Experts of a small language model.
Size: 12 layers, vocabulary 4096, 30.6M parameters.
Experts: 192 experts in each of 12 layers, 6 picks a token, a softmax router.
Below are experts of layer 3 (counted from 0) of a mixture-of-experts language model. Rows are named router (the router's row for the expert), down (a neuron's output weights, with its number) and show model dimensions 0-127. Each number is 128 + 24 x the weight over its row's rms, rounded and kept within 0 to 255. Numbers have three digits each.
After each expert's rows: a language model's description of what the expert responds to. This comes from a sample of Wikipedia text that the model never trained on.

# expert 22
router:150128156146124178125154146135134140150130117119148136114141134083118134113120115132125098122154132147158104108127152128138137140115143132109132138129120138145172124112093143118154147129143114128109128122177131097101130139132168170190098060144156105153132121132104127105119090091145150087071114083100071149150139145144171154129131128159158125125113184124133100114096082114144123163082
down3:170110148147196126152143115113086110150148089135098129128137133109104140160157126087142124124131149132149094106123138180105088141111106135151133109098139091133111098074139097121155130101120156119118146137080154109173143125122117147090118141157129125131122137126125122115132119135138109105154102099100199111094115166179130119120143146156094073146128119109109110162109125107129157151148
down4:139075114088164110093110098116119143105150135111094098136107139154140160123145161088160137130128123089156113142156102142159122100141120118110177137117170157172106095131147153140153150144062117146112113173140128132161117100135142140090176121158154114135123150074124118152147145105150105145138107158105125136149149151161141144103138150130093123138082105135110137120125104117114164090135
It responds to: Statistic values and cells

# expert 58
router:150078166165150149124127137183151160114127093135143108117135157116117107082113143178108086108115136133155125098108146162158093148127156105098148132129111117141135095109112152171139088149123141116135110111128153136114159156114144119129153125158173102164109139158109092142106116121144122110100125113117110120138167149166172183131129151143163091140168143104145090127083109126129149130105
down1:123096084135161152144109117095140128116087129131127117118125122111153126141146118139107125152149148154157116141096118116103118152172152152121119159142091106100118158098094114136153123116128121133141138096106117157135150126157109138190105104128124101105104173154115112189106063130145123091125141114132147153158134143137058160151133157132166128104140120182119108149109154121184110148122
down2:123096127139154131120161130124116100125105146080114129105130121134156103139130133146111100153147148116174121129146111111107131131126140126115166139146106122127087150094120123080120149139141133104134141135101143159131125122119150152187134110109095040136121164125106098146098070117160118104118160102140119145172129149158051156131131131146152151142171113165107115136128139093169127132092
It responds to: Mid-name word pieces

# expert 31
router:161105149172160156107090127160150131126124116150147111123140178101095084100123157150109100112134145139170124100100114149130096136138160111093158132115089136123146130087078134165127092165140146093144101118156182128121164159122146119132123103138185107137122159130099088111104108131120136130123108098120118125138164135143175145167146152153148111150132119097123112107089116138121132142088
down0:088138133123171155118129162125155141132163157137170115121129143088146135150138106147109143104096161188122080124106130131097156146136138148118117163111140076161113131103126138092144104141125153125124115104141081125107124126125123113193119115112100122129140144148149112102131059089131141113106148105141153113117117165153078119141122112108143077105119114158131150121164174115157146165116
down1:163114097143117116138149090109094095124140122107104150145118119181140121101130138102123132175130120120120173153162147116138106119112119116143152075138143176125114125159121140151103178139104111124134142130115183134165138123139111123086129149163175144122129119111127139147109164165152094150144089128138105156120151089126187132146143131126127171184116133122111087143118111099099100086105
It responds to: Second pieces of compounds

# expert 21
router:153109150147148154122138139150175151094130104133159119137164133123096094099102136144119081109144136186134124102097148145125121163167135114112168118129101079129178103103095145138136089137131154095146076099148177115097163130129162128142146118146135098133105144133106129104103121107159159114130136133128133122151133120123164117182146131159146123103164146106165128087098128147160163133122
down1:119136099137139125156129088120100148149130119124081085124135148142114109163148101118136133152171114087090130089147122150137118087134119158140159101115132123162094148076141129065160125138121175138122092146117149119114169113100128115123141123153097139134160116122162117131156086117178142128096151124152168124087140130137155121096114148132155090140142138123117181103127084121094117131171
down2:113128135156126135116140164145150126109117083107124131099150138093142179138116155112089130137147137113175121161112091166122089193155144131128138180123134093080145142145164134157104138136123129110115139123140106097132136132147155131124140106188145133123079144115108138114105142134134099173132091128110093113143134146151088168102125129099134073121101125091154132118121114096162078118127
It responds to: Word endings in reviews

# expert 48
router:154138161131132156127076143159163153091088130155137119082151124134138129067131168144122123103114142147141087139118169172174131172146141109123129136074095100153136104127098137158136118190176119119170125125164128124087137127129163134176133118143120116139130122123117115116114082121149136124126095106091128126159162192121158127149129155137131102110140139138137134122107143147133131141121
down3:133124156109137121153136118182154124138126140106170146098144168129170152096145102127131122118105152163140149113186160168110100135111126135094135118101110104115139157108113146147156148164163118138142112107129141148162139114149089119152126108124121126117153156160119172145157112082142130149127094122097077103109180147103118144153102166121129139108154114090177115079117128150165135131106
down4:179144137141147119122139157121155107101104077110064118116139159115090111121146104167134127132166133115150096151109119151137104152155127109160166142109083107124155143122115157125161137133107138145124113088114156083095134147115163162154142160148135097119121098146105137118115143148148123116100053114121145097126112189138137138134151148131145086133165126104093117125128118117116177112140
It responds to: Table row openers

# expert 45
router:151121164141133183085123181139137148118114097143146114137123131080109110149106154134109136103125132133139122135123118130144101139168142121122154143124147107156141139104089164148182107144162173139130124145145139108120149160126131124190136098143136089134089159153123123141088052110120136089131140110112113113151124130170133127140147167147137125126149170132160075088115138130140149174109
down4:156154113129128122141109105164133119181166135105118108074125149116100111099171151102111120102117151167109152131118098155162132140133137115156127160113147088140126146134091152146153148179155127082158152106099118130133136099150101116119122117134103147166106154143141127097116133133106139140136136144139108110158131145122114169131161143116113138119074136133092158117138060186133172172144
down5:108147107091121134127134162081137136139094123099143159167124111142185147153149122097121162121138104123110160126175132062127106109098154148117123076144117122123151116099119102089141130123117121073134156146127124173096127116103166151114117134135104129105118138089101137216125117127108126126161155129123123108112134155106114102109106151105156099173141110134140110156139159107129111106123
It responds to: Numbers in table cells

# expert 59
router:136107114155157144099145175159119156121121120129140101100140165103119122103109133150140065085179167120153114119109123132136098143160152083117154161132130121150161122131109171109156137191153134119130081121159150110103138144081119155144154116162122098157101156139127124098118089094161133139126142127133122090152136149121137126131145138149159117140122159128161107093104115144138132159072
down5:112111163148121120152099161155115094091138131101141120114179136073127183137168117095076131065136146143139091116123143131121152132145111142106112140112096111142112164107117154094134101102137096106126142145107106106122083107164149104180147120147095095130098110125119122156127056130122127142130132151135142135169108124118093136107140087116142137170150146139120136142163135144128119129157
down6:139150158133088132076096163162149164129130119156101092109157124096121127151139150104164111115096097086149115171147137136115127092116123133087125089140121109094159145128115115153130103083104119146111141137140133113144103147127145129101129142107136142123151155108128116140126067108067110170112170103165122136080163128092122080094107110115131122132137127160159147106110141143164149144142
It responds to: Plural suffixes

# expert 56
router:169121140144132166123121149146119156062100127150112102103140132104109123105109125164110100102165165155161092119138132149135114137163148104123130165125113123154139132136140146157150111177143156138139096123180145106124152190147175160192171105124155099117133144139115123119097129126149169063137139118142107133153164130138133170126137148141147102124127151115141107129146103156141139118136
down3:103145116142137110134128100095133125178140099139150116129122137099094130102140121142118142108140145114152116123211100110134088095166106119169146113092096119109114152106147098134136106126122158144130102144138134166117119140122126130095105123134098124127135140096152151145135151122133134136145134116143179204068127121087076146147108101116099112136134147101152144124086183166118146158120
down4:109159156124105138162141106156130131125137122113126116125133150182068142173085163113097137113125117126136140145129116077141117110115116118148111152123148134136106122110132174154115156143099107122073148067127166126155124157087116145078157123136107112098093140108118126105146144130125123121167116149125115187136154102114109096124154079101125127130096121169095115133088144120145138167159
It responds to: Table and list structure

# expert 35
router:152121139140131134098135133138135176131104120137126109108151160111084137131091118138135111102127142160159107075088126132161124114174132137125133152095125094141160139098123146133167113133174151102162127125155127105103103152118133157169149097150149085127096137117072098087117091069127155088108116078097146136167123146130159152146147138164131111096140161105145124130137134150136142157116
down0:133113131158123091101161122148154166135159119153157120110162108115126131144131097176108138102158137134104084097172151144151091156147145130095153185121102117180143104126164151120155121164117149107167122109158136124109116148108146153145159128130105124156159154136148136093091117130163093097116143130130116093112106114101111129151159111106111077095107147118146119145148098147104093090119
down1:139107061133171141121181108101128124142139152151101104126110123122123096103151093162128120181140149152116102155120106123113151086141124159131122104186139161083118137146142112124108168119076126166097122121116135157147116102111114129097095152124141142086131067113129140106117157148154114146160117102145119175074127120131147112130130107134146131141109105137143134165113177143121141136107
It responds to: Word-initial fragments

# expert 24
router:128112147129140156075105161138145158115090107129149106091175133102120139104085147131116106118133158138136091092134135163168092133148136129081121167130112100126127100112111145140148131137149138122154123115130122090120148141138148138183153114141148103149084175134129099134107084116135145108113116121105145116155149151181149126131166183176161131138159166093129111118110106135167154134107
down4:128123128128082178130127118096168111133153069119169099147139128134110124113106174171145115144150098166155140125139177145126138150098159147121159157129116110139150157145124133133131114124130103110100130116141157122154153169171130160133134121147161122145077197139131089136154097161140113142129161131081119152104133098142130101146120146159128124111140118145117115178133114094173141158108
down5:137149104113122166157136127089140124127151161132128116129122117108208158120170089105162165109117102120143143099149130152104102130139152158123122134114113140145084149124124080131150120098115134148122094145121104140131091112121141116134168185130137102117106132121140147146111100077151137163158207126147154111075154131103125101132129134114156162137119160154160116109142168132109114140139
It responds to: Table cells, office titles

# expert 7
router:156141133154150124115129143136166124109139111145137108136131125115136138120127104184109127124153163127150094117102161128135114160138172094102135151108110109178160093116092170129135093172138115130141120117174120102103131148143164141184124114119152114131089161143048125148094109101146128090128093100087116123165149166139162119132105154168139140149138139133158140130139094126150135142149
down0:142127132162134161115135157080182145150125118145130128155150119093114156101119125131056112087115193160152087119136148106181135151160167144151101109115086121153118149131113108168130123131099092099118135103153101096146087128154139128140112101130132126117119130128104173100105114117166141140107083111119116100126104123135129150133138134099166098132072130155143155127110123133143119152121
down1:093131141129127103141131142109093139123124141139121111079120124143102140119129137106174129182140094125074173119136128118097098146126124103132090134158200136139162091106133130104114129128120106123114134142141161124109119087113107117165140092141101122108099134120142100143153104178133092138141146136159156130164136116119114095146125110186095146170153104122119076157151148121096121082161
It responds to: Chart-position prepositions

# expert 15
router:122141140113137145075112159160162147109114139162180111099132129089086137142111115131125115084119151144148098105094148137127077124136166127103122160111101116192151128110134161152155142126165144139155110100156125102131146152133108135170113095120138128125080130143089094098138085129130092091081105103130103125157139133124139147172160121150136116131128128124162111122141156145150165157113
down2:131137148101163100144088113134148111137101085113142142145139140151150139154112099122139141114132076090086163109167146091082108134165126157133113172112111133116150175122130105116147130109186126128169145134142149125081089122104166128110152095103113143130161089166140119121144091136118131135129150151117124098158138167111094123077091102146099153137123112104152143107118115124101159143133
down3:126118084111109105146126154082118119105091134136136138128127137131164139128112126136131114123097066080151117140128107124163152129126116136161147099141102133071152180136116100146127164074134144093175166145161145126109104087104106158110141115133110139108134107126065115088088149150114123156125118125155149159115157127139157135107102122143156150132096134097147180120132164135106132135103
It responds to: Capitalized word starts

# expert 40
router:155115164154130139109113122156152146102094122150143113140158156108076099124098136148085132121145122162140138106108140149142074128176113129123142148120117076150140110117121154106143101138168141089166115105166151122089144141100141143136185105155135104175088114126107103124072096103164139113112111112137142129153137103121128115144150133132144122072130168101169128119117131151136123157097
down1:112137172138125114141137120138135096105149134155089073104119144139123139163149139120149149144104066092128154116106099101132116111116158111141150117134142153143135171100162087121126149103131118136126128111119116145136132134139114128076129117167102132124154066158137162215109129110121144191129143125125099141082120163122104118102113109120112094149146128109103163120098140126118106094155
down2:149120137133130160138159142115114138102124167135110125156128141118125138142156123118120139138133140069170083136134118133111129121120141118107081084121178117097162122109139113137119147125122124108120098115099177110104080144105089163161088123114192136120115177112142099089091148151127135151105125135152135178155089111148186130168109127147128130143120171141109092128098102108127157132148
It responds to: Verbs after narrative subjects

# expert 26
router:177103131144133139099084165152175151109126117171168119123127150108133128100092111119098112106159144131145107094124120128146107107141195121078150117120064132162142139119102173119141140166111161142166124137125148121080134131107113146162157106150166086110121133144115096112135127116131144079104127116113133083139125125137133158157152126156148126121140142094143136123107133131150171137090
down0:154117118123142167164124136191142143134142109082096134110125096159073107155125128118086091099144097100173136107138107150118146140118165114110150138080117134147090139102129109128141094155136120138116126133108086131139156143090141109109166079158105126145103120107126144092101079098087161111176136131129076130166149133157128142128159148128143128105149101145159111112136114136130126133126
down1:119085097144134159094109180138093112117143171075121061095107156157120075148132141165103121101108126119170087144119119123129147114118163119136138129105095093091133158082120134169083111099147119150121141120126132095115106131131158124160128131173175129151132164135111147098114105139119141130111131112104125125116120119135107142139093083106145104092110139141103119109138122086110126134152
It responds to: Paragraph breaks after headers

# expert 55
router:157094133140157140104139142168166154105095137133150114096134175105123131091118127123090109125150164130147070121128184181154128154163158097119126130129130121170161136136123145146131111166125144136135117118142138081130131155125145171170162077149144109125089143179116118102136116117147135106114118116098112111170158134137144109139126141153152125124120194108159106119135127174141149138134
down3:100131085140121077157153088123126114163162121101075110145099107133103136132127133133156109143132076099078149171099139123127137113137104115136139087133136127103109135139118110153105138124103136147139136111129122148157137113097109142093165154119128152136137087149150115091184157139118116152190149145142153178135181144108132090151118158113102122123090111149078115146130108131136106138148
down4:114153123107124135155152118115082144111109146126100138118107115154103155141147066113137106123115124102079124131096139118100174092123131174126067093125157110104074163150102106145135127106100142124090158138128121178136129084129139147129102178106125153130159082109138124135134129096103124140169168125132141124134123142087150103137142110125099126123119133118107201168118119130131132119141
It responds to: Election table labels

# expert 54
router:146125148154161143120102116148140153100110127178166102118199150104097089114130161130082115095156155139147106132089128115128124160160146115112165153088127137140167134093124148123135105131162134126123124138180125102140107144123117126180124096160150126126094136149092127082095143092136114132109082095118096102153141116142145117167125145142123105103166125132130084092123118143131133147103
down3:121168100104176124128147184152125091129139150136137083097133092114147131123138091143125098149118106122095120135109141081110120162107109096139111137137116097117190062110099124135134122106139104093137138139066120062119159114130108126134149144127138128143098167120117165132145081103168093132117127140107123123138094145122128079115123137159104154120144126140136086109118137149111138126154
down4:134093127138093141140122126132138087138156147108087132148131110155117126161123139127115147177163130149097176096174095128145117129112140198100111146093104098136112070174133133125141127146107140127106183144157117175102111139142144106127107129106094146147128092091157114154115123138196134117093124145130145145097114108128153133090145111128144135135128161122127161154106137120143154135089
It responds to: Capitalized word starts

# expert 10
router:161142155154144162142088172141174135108135114116146135131133140080117144108102123119115095114134146135176092085132163130137120142130137134115121143090128135146141110135148158157167133142127118093123128089154138091086120138134161158151176110148193095180124115136104117082114096123161158131100122103103097109149127152134142137139127120168144130129106175109149130123143126149193142150123
down0:137126124139130116141132130127117110109128150115182172124131112128175182128137153104114162116115116143143095128105130115117170118152157177173088154127127140135103179115132137112091150098091121107137113122150093119090080131181126125172127090123136134139130150092138102167177075124120163139105110129135123108127125098158088146119116094157094120126140136169115119143141160105138150138164
down1:105151107143115128127132102133165149091108116119120095117097158182110104099087141119095177147153124152096142150110092111126081168123129131098127123064093108094113125127135142163172107095104092095142138120085122170121128138124124106127140178136145105135112104136120124132146101118148138142187113157107142097132158154142144141144121147156088152100127111108154138118137100125116094163108
It responds to: Sentence-initial determiners

# expert 43
router:143071152178148144132126109175151152094112104142147105096130133095112096094126159183115093103133154137151118111113176154155101125121160113109138138118112131138136087085119155174126100148126147117130123105135148119124149144118149145134147130156176104142123137165129098143128117102135141111111131110108097122136165139155159166133126178139182086130132131106133087122069094139121127131111
down4:123084146159122146149116120130167088131189138128183114176096126125091127114158158104119114127192124118141123137110141106155109170120133141093162124115113163140108111145143113148096105164130098118110114128181162095138168151133139175118131146157138102143129168149140124100106140133116137106096136135109093138136107146163167168120137135109110111173091125118114173132132103125117134106111
down5:119099098136165147124128122105156121133099146109156130112144120110161133162146146154107134122158128166164109117146138117101141123152137130131142145123121107132116157094107099091153146101127144113149114119104120123126151120158138126173126116140099091114120164152119117162113036118137139089103128084119141172173124142154055150152124141144167135121128135199130134152129147137154103170128
It responds to: Name-ending pieces in sports

# expert 46
router:154101168169155139118147125167168176134115106132155133114139154112121091090115151151112079121139127113150097109119147134146116146141132092104127150128116119141172102115101137171155117149139126099122112105161171102108151151110126149151146119157171123161116153175093109101106134122136139127118110109122125078166149148140181123143159157163146092143104153113146089091096105137122160124112
down4:154134127132098128124094128124139082100133155139143132125125116155121142128120127108105121152139188147101149141132103103132072154144142145113127113158125165166130128150123130100133156122151083121165112090137105184111126097150164154134150111110121115132112095165164140157157097123109115127134126123083085161173129089076115082132136110141077134113161104099117122140105069135146126144128
down5:131128146130129172113105151109170131128157117163171146113152132118120146155102114113117119137123111174126120130126137138122123147160122140131104141155110112134160087123147112095179118122152104115109117106113091153080140124167152152133121144113145123147094144147120123121131063102086184126102152126097111151172135110128083074165108091132093165081141126107159122117137122104155135170101
It responds to: Title and name endings

# expert 27
router:148140134145145131094109164165138129115107118122164101114130148116096135137098111146132093096122123144143121104121162156126115158117163127076157132110133105145127118106130146120153162138125141125144132097181114108097136161103144164179166069143122123116109186135075108092116127108130133116105132076126122110172136136163131147116168135156151141132128156100151091062162133125152112127121
down1:153112152115132165127122164110127130127153123129124164100105159148139116094144125082121156135143102148134135104103159133117140116142136148145121122163136161172131165113146077133143131133158098109122101125147105108110133171095128103108143122185158102138141120092114133124128086077090097161129152133127158127138166132101131120118112172104169139131106148177132086130170114161075093141164
down2:110115111085129131084177082185145122160146127130138130116128076150130124136118103160089131115105119130087085164156133156176123127135138136117093140112131120129095146145129112127118150096123122115120124088094147118164110086102105104133139129120136157110137108106129077098081122102160107119148140120117152161076150192113091131095131114111149099119116096158121121123116163125148139141148
It responds to: Word-stem pieces

# expert 39
router:173059149138185171096105138139139153084122098150128122119160171089101107084114152159121099113167128165160123134124156146157099166141146111117137130112136138149155138119103187149127135142142129129148089101161153091118150161097126138144138130143138096139106148130104114114130106123118120126129122111112120075161144121122143161134161137146164100132133117132134113106103125176156143121090
down4:131158100160119128168155132129153121111153137132143166176090129150137134111149109123096147114126149133173174144162134127163115162140134135106094128142165115155123127130168148149125133159064147153116124130129170138158104125133077116077103164143113135096150107139095162111114170130078139113141156132118119141074182125132119167129142105094154138150107095111120110128105141122127147119103
down5:121143085125140125178178138133127115144134145115154140177086119155137165120126110114122120129135110109164185140155121126143119159121110106136134128152184147143104161151173139129144157138119114164124129111157171133154083101123095096092112171162087121091147106125094179115102170132091146126164157121145108147099161137132131126140144130101137131157099103111137090148116133118120121098113
It responds to: Closing quotes, name endings

# expert 34
router:157104154152146127108120169130166121092122076119181123140127151108118130118128129169089103118102159150128127086121148143129100119146141126106184176118147092158149151112080165137123107158153156087146107135195133088124124125083116143150145102143148107171092162152094105113122094138142144104131126115112150100161146160132130127113140131174147131128118144090145113126131132139124133147112
down0:155126166131149128140135084187171117113125114133127168116124088135115145121136144120150147156145151113120129133122135166123140084153138151115117133115147122130091168135105107115084127149106098170128161140151167154165087110157117112161082136132149076114122123110132153164077118141111126119130138117119114148159085056135165131166140139189097160131132119129123108134142122118116135112154
down1:155133084111084114152138077114080177159120137145123148148142098128124112139165153105157102146136087146126113104119134139104114148140081137174081100104100130105168072145115134116164133114126148136172145122077116152077127141144107153108119114125088151136179113085115153129114120123098116154124122119128172120081146142119144131112145105118140104136142146113153126142127109151101156125133
It responds to: Announcements and release dates

# expert 9
router:149140152149122132125104150136118128125139132145151104124136160101109129133085148118122137145148158142138122116097126151121096150127135133098141147111090131141151125116129143149157146127138150089177068079155162073128132122080130134155125134161157062108081169137095089135120089143125114073139103123126157088145152144130157121138165159164133114135141139106101107124090105125158158166126
down0:087100124168096122087118151107134167129095172169121107136136150129146160111104110147147161122129091079150109132139078143112178117092135142144109142142136114117167118140141085097076146104110105160116111135134089118082115116108158109090119168124147122095137122066125137148124133130118142121131140140104157107134137121109131114146136134129152136105127161164097148151127166114094136077103
down1:127140131108184144134117092129132141126118078115146127112116110124099118153129123093109099146114116167125140120131161160144094107142131136139159112150115133128133114133110141184174158135130150102134123134110193191150164197131138138094147116136130137138110123145107123156108107141103147126110156096160128168095138077102130131155114137138135081129146091102153100106117124162161141180131
It responds to: Opening parentheses

# expert 8
router:123090124162153143106117132157153142092112107136147110112179140109087113118085161123115089116141122148129103123121143140157087169174141138138155150115123098143175135106099146151143090117160151103148116129157155090125145153144157154147150096143130149128104182137098106103111114117132108118124118104121106096176166126146139130167137139183130111136141129097136087062127113128137161132115
down1:123110152151126137141085150140138130126132126160139130132152122092163138119130138123155136126135123133121130067132150119165101119132138115103139175127082116181148090156157160086150081186126124094187110102079138123103145128145168114127164110126132109141124148127120127131129119125112173101110151139080098110141105149134126138097170137143150108139130153094158163101091074146132129147110
down2:101098172109140091133106127153105156116121119105130129125112161126143100096138126131137140098124124119123155101124163120097066157103179139102129176118135156164133080114113140152126106132126120159162109125099169156123123131101144122165119112132138096128121122097100169100096149125109157157120154122131151117176109101177139125121147162137161158112147136099172115082144142177083114134123
It responds to: Word-start pieces, music/media

# expert 11
router:129127131119144159116119184140118144117099121126163139130151119114089123121075163123110138129154144134152123101110131157167119143139127135087136144134131101141159087136103173168158128118146118098166104103149145098110159139142153153147120106150162102127070160141087094118086097134123135112111100121106109098136171129162186107157170161157127099122114137111125138121090122119129162170108
down1:136118102087140166098093156160141175084149169122102161142101129125118165174144112196119105120137124134137153120136143127168138138134158100108158170098118151146120161122134184129144161100104122121137128134160083156126158153147095131135138127140127119131133103106136111113140116139115149160094137141122111128153140101149119128159162096124097163091125122130143139153199154156119138161125
down2:120139056128126142127174103111103103153145128131153158135094111101147101093132110144160108143165138150130138133173110099115150089153109130126122117142118117108104129129133122080093157108109155149135131161132139158157151141131093122104058126142133117120135140091103112196128119117109161122161157081138143127088114118111113123140122115154147120138127144163149119092139161118151070169112
It responds to: Parenthetical openers in lists

# expert 57
router:132108130154167134108119149131144157100091112135137117081132147089130139095116153153120133104137151160152118134114169144174086169156127078138112168071097114152155108137126145171147129144151129085143107096172140104132159120123157156149161093169124116129106134148118132118106100112144181078121137125124157117147159169126147155138130145126141135112127159131182130125122104146114139163112
down3:102142142156109086120134141121094110113134166144127126107144168115123129130104117121163161155132178099166109085106121125098154135128137115099131140164077172066071143133179105087140132105134121135147177134107125138142070087121145129117136141139121089134125084128098113109103108129139128133153118134136134110134124155106095147164117146124107129115146106105149115161119149164156127076124
down4:126092110147130124155148099092136101145137129113091133126104124134098087162110107144144118147108117120132107110119104126105108122145135137108145112067165151097141133099167145140107121139132143102088087103111174097172118134053126115153127173157131130134149133143144126144134121155149107070115077096155118138113089163139105161196146148123130113145130119155108103146122137122150148129154
It responds to: List and heading punctuation

# expert 29
router:128124115154133129119112169158139125131133133103133083108167146110102107121107119115119115113130136153158111096113110147126094164194125140119150140085133085141159130117087126100146113166167149087180089114146141124088127143098131150138141085148123109155105138117088111065113119119148138125151146106125136090165125144153138127141146123166154135119146156081154117068144126141137117129083
down1:150105118117118170142117110133144111101103160129113118129122143107129104128116105096121105113138120098168138169089151106138148078111166152111129144121163165098130126143129154132111132128172152104119101125150099126124114118114103124153107101109158125167159109083083165098120116100143163124138136113074145113145133169191147159137109130124119137160121083155127124093111075149110131137185
down2:142120122110117146139137137122130104179108132136136151109076123183124087131105147128116137170097091150123130085158136163162115149099119153156117099154113148152119121147139091138157123138174101119122059115114132132167133117100126146105122150139122113157125096123132131127109124146130143113120123130151118090173137066119167096121161161130122128143115163138171085088156090141156136134171
It responds to: Word stems after adjectives

# expert 30
router:159069187140138167083148159161129139105142125145162110112150168110135086118122146185112095117117130116166123104090147144127125142102130091106133143113087108156130109080101146110122096134126132123154102122149152105113138152134147151128170100149156119171099150155132090105093093110128140084107119108099114110135162150152163139133139114171143103128142153116133103102131123114125135134099
down4:111142121091129128125164131150094157076100141163194149117138134122137130143126141168154106095143132166146112130124147092132122157095134127126077116144066162091136130125144116132142132103091122176102127122129116159110080115133133127088089157081124145131158121110132142119146117143111119078115139150104176172116146140134096099121140130123168121122127109100119149155106137161122082158141
down5:100098131134122155082135096105153115149111135109120136152116091080131141118152143105124122126145113101094131170109127109141122124130139112124118103129111130131172110124181160077193142153137129137132136129105097110112118116124128181142113122143126125105106148115155125142138132115154095121111165138105110109100070181098115133138094125159124138134147097166142105138090163213108111152115
It responds to: Passive participles in records

# expert 49
router:130101149160146151112141119139144142127112119188133084108137164102103103133124154136123108103117144131150102122114148108144099158148132095110169148106111111144138089100143144138164115114158152115122088082145177129123140133110150126163144129188126129151106151164096128109114115099151149098128138081097108148150146149117157155158132136123153121131157134116133081056084130136161128168118
down1:142097142130152122121131101142130163130143104125115149090131158086125119119108096140138159143091096081152090130144155100100097136147127146102152117142124129086125116135126120149137072107145113190064103106138116122111138130130031188187121126122152134156128136132129156101140122116134182138147129145154145124131100116131136117153095119114143122122151121110135133109115161143105098118139
down2:145126098125144145154103161113113097129120148131091122112129171083162157151183075072121122115113110110113128147131139101140123122154135134135126117100157112117147158131144079137139113103105106101107119127113136109107137145139123126110146136140113144138127131131100126164176119095138133133174124122119165099052133128140072098097117144074137129185129153147135138116137145141127163143186
It responds to: Odd mid-word fragments

# expert 41
router:155119149144142166073142149157136157128103141135158103140151135118103132116076124130110101103116113151141102090099135151138108132132134108129125147136139086177168091125105130143171120142182131115170108114166137101091130143117145154171140112178128112140114142134079106125113100147122148081081144111123137118173115145153124126133142154159147131136151142138164057101137124153142132139105
down0:127155161117153156149134151113168112138105078110127126102148164127146168143119121148077136097106120127134160082161119123170130190149125129118135157119090151135178137129107151148169103132114148070137177150121165132103153153143135129134131116165128101153086112155112109140123093135138149112107146126088120133139124138138134137088097150108154118135128145082129182082124110118103117133119
down1:130148115142162131145173133121139099171113103114138093094122181121130097097136140140107111087122162146167130090133135137164138174123124078130117136117045113143153105144094153149175110116127121071097160115127163145146148118134148127123105113171114114146131122159123094136105134151153141103127144116099128123139132126124147164113130129113155120113118158073129164096105111119166099148122
It responds to: Table numbers and credits

# expert 3
router:122120150145146154103136133160151136094106119153159111108170154116128116112102142137120115103132130190140130087113132169137121155147117117099139152105102086167141084091108127125144118113167151104177122122146121113092161133134176157148142097141154100153065124134112094093106112114149137094143115111119137133144137129133160159148153144158137108080151143135187122112129127171129158156101
down0:100120122106114167103136105097079130160101125146128136146137114093136187153117094099121148158135115112075165143147135083091100126125114145104152123153144123130130159126095137095130126085122147141122128157102108145103130146122149132125119108138082131136081098118099114166160126147127122143155137148133139157101134142098101106092141096121094112118112133188131113157095177167093148111084
down1:123098093081112123137163109093087115111096140136090124099106109131160116099176092117148118126110116143116108137101094135100156123121136107124137128118140146103116155138120104098132152106109171143118113138105141164145149121142150143094111180162111147108164131106118158199154174121153149151132117092143143165063142118094133107139114111145152078144142108163128109104128128113094137119134
It responds to: Common verbs and adjectives

# expert 62
router:159127127119153128096119146145120165139136084139139118132128154145111141127101126121119080141111137153175120118095123124142101127177124129130146135126119067144164145102089133148169118116169129099169137113146145073118126125140122177168146126156126119153097163156088068124114100136153123084115125108111145093153161152153166111126143127146124131098157153117151086127122122144164167168123
down0:076129150153132157124143124135097166104107127137140100151131123147133170145111090134160102085154111156134163133155122142149137153129138128146128146145162104120163134134112131079112155145127153159082136175140091168146146076123124130103142103121072165122137175105152182142132159107133095124110150163124123182112144099113100161115141095121132107125115140155150163125129105109111097135129
down1:106108071127132089129147129083121162124127108154115115153106113161102123094134139125090123176067112114121120152156119143159121155143144144136133091140157117142113101129151144185109135162126121129122125134103132129149144168095101139116085126106150136069177136126103125121131154168127159131123148130159128129106176137170175126142116127077096102098115109126143102118141135125137156116077
It responds to: Non-Latin script bytes